From a checkpoint of a small mixture-of-experts model trained on Wikipedia.
Size: 10 layers, width 256, vocabulary 18598, 31.4M parameters.
Experts: 384 ReGLU neurons an expert, 1 pick a token, a softmax router.
Below are experts of layer 4 (counted from 0) of a mixture-of-experts language model. Rows are named router (the router's row for the expert), gate (a neuron's input weights, with its number), up (a neuron's input weights, with its number), down (a neuron's output weights, with its number) and show model dimensions 128-255. Each number is 50 + 12 x the weight over its row's rms, rounded and kept within 0 to 99.
Before each expert's rows: "gets" lists some tokens that make up at least twice as much of what it gets as of all text; "comes before" lists some tokens at least twice as common just after its tokens as in all text. This comes from a sample of Wikipedia text that the model never trained on. Tokens count by the router's weight.

# expert 7
gets: " of", " |", " the", " (", " from", " a"
comes before: " the", "–", " 0", " 1", " a", " 2"
router:39 38 51 41 44 65 75 31 51 64 41 44 30 58 30 46 49 61 50 21 65 58 64 55 50 66 24 68 39 42 48 35 53 56 46 67 45 42 37 52 40 50 28 67 49 49 43 47 53 37 45 45 68 52 66 44 59 34 69 46 44 76 52 67 53 55 33 66 46 57 62 45 56 49 78 61 47 53 49 41 63 66 50 34 40 45 72 43 51 65 63 54 72 61 48 47 49 37 57 50 52 44 56 60 48 63 50 46 39 38 46 42 60 48 59 38 43 37 70 53 55 55 75 42 43 30 58 54
gate3:37 60 79 42 50 50 57 57 52 49 56 24 42 55 48 39 59 48 55 58 45 42 59 48 34 45 33 42 64 35 53 37 49 56 41 45 55 53 69 42 54 39 73 61 72 32 35 89 77 47 47 42 65 42 22 71 43 43 60 32 53 51 42 44 45 60 70 42 44 28 51 61 46 42 52 53 38 44 63 57 32 59 35 69 79 44 55 48 61 43 61 28 43 52 58 69 38 32 62 52 42 63 43 54 27 46 56 44 56 71 68 57 69 88 42 40 55 52 53 42 44 34 43 75 64 67 50 49
up3:55 39 49 43 36 48 46 54 53 39 88 39 67 41 39 33 64 32 60 54 47 59 58 49 32 55 39 43 59 63 38 59 32 58 38 70 35 46 59 47 40 54 45 54 32 58 44 71 68 35 57 41 57 48 51 68 59 68 52 57 41 39 30 64 67 56 59 74 60 60 47 57 33 46 53 63 55 56 56 46 57 45 61 61 45 44 47 47 49 32 57 50 63 42 50 27 57 36 61 36 53 65 51 70 46 58 67 61 55 51 41 58 26 40 54 56 55 43 39 30 46 28 91 46 42 53 47 66
down3:37 61 63 43 42 37 46 51 59 50 30 48 37 56 38 54 62 36 46 62 61 32 49 60 39 41 43 35 40 45 61 44 84 46 46 49 60 43 59 53 59 65 58 39 41 41 47 37 32 87 49 32 45 22 36 29 53 44 47 72 45 60 54 68 51 33 73 26 46 53 55 62 47 53 48 44 51 31 62 45 51 68 44 51 74 43 38 58 54 67 52 48 55 57 42 46 41 57 45 64 64 48 45 43 46 58 39 58 39 34 54 37 55 62 43 32 38 78 64 58 48 43 46 39 36 34 47 11
gate4:70 44 44 70 50 46 34 51 59 39 64 42 58 54 74 58 60 37 43 56 32 51 45 24 51 50 70 39 53 49 54 47 49 42 55 53 62 53 66 34 59 49 43 65 47 52 63 49 73 53 58 55 55 66 56 59 52 46 70 50 76 53 53 70 41 51 37 51 63 68 38 28 48 51 73 47 55 61 42 70 49 50 56 72 38 50 58 85 48 58 49 55 38 55 56 49 67 47 43 57 49 45 74 57 64 34 39 70 62 50 70 58 42 46 49 40 57 62 48 30 56 48 58 67 52 62 51 59
up4:40 70 71 39 82 41 62 22 49 44 47 60 57 34 29 36 68 74 55 47 48 47 55 50 28 49 50 43 54 45 55 31 49 77 32 39 35 43 37 42 51 54 52 32 75 54 47 61 51 59 48 62 66 29 46 43 50 64 27 59 37 27 54 40 47 48 63 52 55 41 50 37 44 47 37 46 40 41 48 52 53 49 42 39 57 36 42 24 44 50 49 43 60 56 47 78 41 56 47 43 41 35 42 31 51 62 56 56 35 62 31 42 75 57 51 45 34 36 51 53 27 43 51 51 41 38 41 37
down4:56 26 55 69 15 61 40 49 26 40 64 40 46 45 47 46 38 32 53 26 52 40 32 54 59 61 61 56 74 51 34 71 35 36 58 48 60 64 52 53 41 24 45 58 26 54 55 62 42 56 39 35 61 73 49 56 49 62 34 62 56 64 47 56 55 44 63 43 37 55 59 58 53 63 48 19 22 54 51 60 67 43 75 40 45 43 38 53 54 51 37 20 43 64 65 39 53 60 50 51 32 38 42 56 44 57 69 45 55 48 62 47 46 52 32 49 47 54 55 62 66 55 52 53 47 56 51 52

# expert 0
gets: "\n", "|", "°", ")", "′", "2"
comes before: "|", " |", "\n", "-", "°", ";"
router:20 53 49 62 54 61 47 50 61 52 57 34 51 53 48 52 71 42 43 41 50 45 31 47 47 45 40 58 64 55 48 61 46 57 31 29 32 44 26 53 43 51 50 64 49 50 47 63 61 41 31 49 60 47 40 42 48 60 46 31 40 58 72 58 47 45 36 35 60 32 36 57 50 23 51 54 74 54 58 46 69 33 42 61 66 57 44 58 54 65 62 60 43 66 50 71 28 50 54 54 61 29 26 44 51 40 63 56 37 33 56 45 25 43 39 52 53 44 50 30 25 61 57 24 67 42 58 51
gate8:51 69 55 58 37 68 71 60 47 49 51 39 62 38 47 55 53 34 57 46 61 42 53 53 65 47 48 56 46 32 68 43 42 59 42 49 38 30 44 53 48 33 37 49 54 35 51 48 42 49 53 61 49 48 18 54 50 33 51 36 62 51 35 62 49 30 28 36 54 71 65 55 56 53 52 39 51 44 35 51 44 50 48 62 44 65 34 31 33 43 49 63 34 38 53 41 43 64 62 77 62 56 53 38 42 37 48 48 67 62 52 28 43 45 43 63 61 45 35 39 33 40 47 34 57 53 48 36
up8:40 53 61 53 26 60 35 53 55 81 50 48 29 57 62 44 63 60 41 52 61 69 38 52 44 35 22 42 66 51 51 60 42 51 52 44 52 56 46 31 70 54 44 48 55 59 57 49 38 31 41 56 67 58 54 41 73 40 52 46 55 51 56 61 60 39 52 56 31 57 45 42 54 50 45 42 49 60 56 50 37 23 36 34 51 27 66 99 58 41 56 40 52 45 40 64 68 48 63 42 64 32 42 61 30 60 57 80 53 48 50 63 55 41 49 48 64 50 81 34 57 35 44 42 36 61 51 59
down8:47 41 72 37 75 46 51 53 45 43 67 28 58 40 69 45 47 77 60 33 36 45 51 59 59 41 42 41 46 44 47 49 32 24 49 53 37 52 65 59 62 41 12 18 50 56 27 51 58 65 46 51 36 43 48 20 35 42 43 52 45 33 44 57 38 42 64 69 33 50 39 56 35 45 52 55 35 42 39 34 70 37 45 48 47 59 41 58 31 53 48 73 58 50 52 35 62 56 50 66 63 52 70 48 59 53 49 43 53 32 52 50 38 71 60 50 40 56 45 48 31 66 45 47 54 36 41 52
gate9:36 59 56 35 18 61 32 50 24 39 45 65 52 53 39 32 57 60 71 77 51 59 54 36 37 53 47 27 54 62 57 37 24 58 62 47 52 35 60 10 50 43 64 34 44 52 44 48 67 62 44 54 72 44 48 58 44 51 34 55 52 52 40 36 56 51 62 71 53 62 39 33 61 29 46 49 46 64 59 48 55 44 37 67 40 48 53 55 49 41 63 39 44 48 43 42 45 36 56 50 36 74 53 34 67 35 36 55 57 64 64 58 33 33 55 66 54 44 60 35 45 69 53 57 20 70 49 49
up9:73 55 54 43 62 42 46 35 59 43 44 28 58 63 54 71 38 42 45 38 55 37 50 63 61 44 68 48 50 63 47 62 65 37 74 74 35 75 49 36 64 45 30 75 58 24 19 31 54 31 55 47 36 58 37 54 45 52 55 43 37 33 51 40 63 46 60 54 42 34 55 52 58 48 51 50 41 40 41 55 52 37 58 33 50 34 82 66 60 49 51 59 48 71 48 53 68 38 56 56 56 43 46 51 37 52 58 68 56 38 36 36 37 52 67 45 55 44 61 35 38 44 45 62 53 81 52 76
down9:49 40 52 42 48 43 72 69 73 38 49 70 49 57 54 59 62 50 56 41 45 62 40 61 53 44 61 46 43 40 68 37 46 62 53 47 42 71 35 54 48 56 42 25 51 49 45 65 43 64 43 46 43 57 45 63 54 47 53 42 43 45 35 53 43 54 58 37 45 49 64 57 56 69 60 42 45 45 38 50 79 50 48 49 35 53 52 58 56 26 53 72 40 47 63 51 42 63 57 41 61 31 43 66 54 57 63 37 71 73 39 62 48 46 51 28 67 54 70 68 70 35 61 84 56 50 24 58

# expert 4
gets: "\n", "==", " ==", " in", " =", "==="
comes before: "\n", "-", "The", "==", "=", " It"
router:82 78 43 66 62 29 31 43 49 63 38 57 51 54 58 46 39 47 48 40 51 40 36 32 64 20 49 49 59 51 41 39 37 49 49 35 45 45 64 50 52 44 34 49 66 28 73 51 54 51 45 49 28 35 53 70 51 67 64 44 56 49 41 51 57 68 56 59 54 52 46 39 72 67 57 48 52 67 68 58 54 40 72 69 58 47 40 50 65 46 66 55 52 52 57 50 56 46 51 46 53 38 44 37 48 71 33 42 50 43 64 52 39 73 57 41 51 47 41 70 47 69 78 57 52 34 66 41
gate1:50 35 52 33 51 54 51 47 32 58 49 59 49 40 61 54 55 12 39 67 45 48 50 52 48 45 51 49 49 31 52 38 59 40 48 40 53 95 49 62 45 72 53 74 37 17 49 56 57 58 44 62 71 64 40 36 31 50 45 63 38 32 43 54 46 36 40 54 44 43 42 34 61 43 26 61 45 70 60 61 54 37 33 32 56 40 48 43 52 36 80 49 28 50 57 61 64 42 65 50 54 53 36 42 36 40 61 35 50 44 43 47 67 69 39 39 48 53 29 45 47 55 40 49 55 62 67 34
up1:45 31 52 64 57 49 38 68 44 53 53 65 70 66 48 52 54 62 52 54 40 59 45 53 51 85 44 50 54 54 43 53 30 48 40 47 46 24 48 65 46 34 54 39 60 71 51 51 70 42 66 47 35 58 61 38 57 65 50 62 54 75 62 45 59 64 59 52 53 63 47 53 46 49 42 68 39 46 50 32 55 83 73 54 41 50 38 58 45 73 41 75 65 47 52 40 45 46 43 47 42 61 61 40 35 51 72 41 66 63 51 44 47 38 48 68 55 65 68 63 61 69 39 42 42 27 51 76
down1:74 68 59 37 43 51 32 42 35 62 47 41 64 45 41 53 46 30 44 33 58 59 55 16 54 23 44 49 58 65 51 36 45 53 31 54 66 54 45 64 47 42 42 59 47 43 38 56 56 67 46 53 27 36 66 51 42 60 62 36 44 27 54 51 49 70 51 47 51 31 52 07 49 57 57 53 48 59 46 46 34 69 49 53 58 35 52 46 48 50 66 41 64 65 44 62 39 46 75 21 48 61 50 56 41 75 58 53 49 34 63 54 46 52 55 40 45 72 52 66 32 67 75 58 17 55 30 40
gate2:45 57 56 49 37 59 70 69 22 39 50 54 70 68 51 47 42 55 57 66 70 35 45 56 54 42 39 57 62 69 33 68 49 47 68 51 54 37 36 53 49 55 41 46 33 45 37 52 60 61 50 55 50 54 46 46 39 43 67 39 43 66 86 70 56 22 41 39 49 56 54 46 59 52 36 53 70 40 58 51 90 40 41 53 48 48 56 44 41 52 62 73 20 33 58 67 53 44 58 44 52 44 49 39 35 60 68 62 53 66 61 39 59 39 72 56 55 44 30 63 37 49 70 33 68 49 56 50
up2:42 58 57 51 47 54 61 57 50 64 45 45 56 62 62 45 49 53 45 43 49 38 45 62 51 34 67 53 42 54 44 57 44 61 70 68 43 60 82 59 58 43 43 43 24 47 60 52 24 46 56 45 45 37 39 41 58 44 53 56 56 41 65 38 48 60 59 40 48 52 39 64 18 49 56 57 54 35 65 40 52 55 49 43 72 78 44 55 52 32 36 53 39 24 53 65 64 53 43 49 68 54 51 59 34 48 37 55 74 53 55 46 61 41 42 38 64 26 26 61 59 36 62 50 58 41 52 56
down2:61 52 61 60 70 42 59 44 62 59 34 40 41 68 53 59 45 44 58 44 52 62 62 43 39 36 50 38 55 18 75 37 49 61 42 60 51 56 29 18 50 33 33 52 35 48 65 47 67 70 50 59 59 39 41 54 49 32 29 44 46 58 50 49 37 40 54 57 50 61 40 56 49 31 54 51 30 69 29 56 58 73 22 43 49 62 57 63 29 49 56 70 38 69 43 49 54 42 60 45 66 42 52 44 36 52 55 69 27 44 55 42 69 56 50 64 38 49 52 53 32 40 40 28 48 54 56 32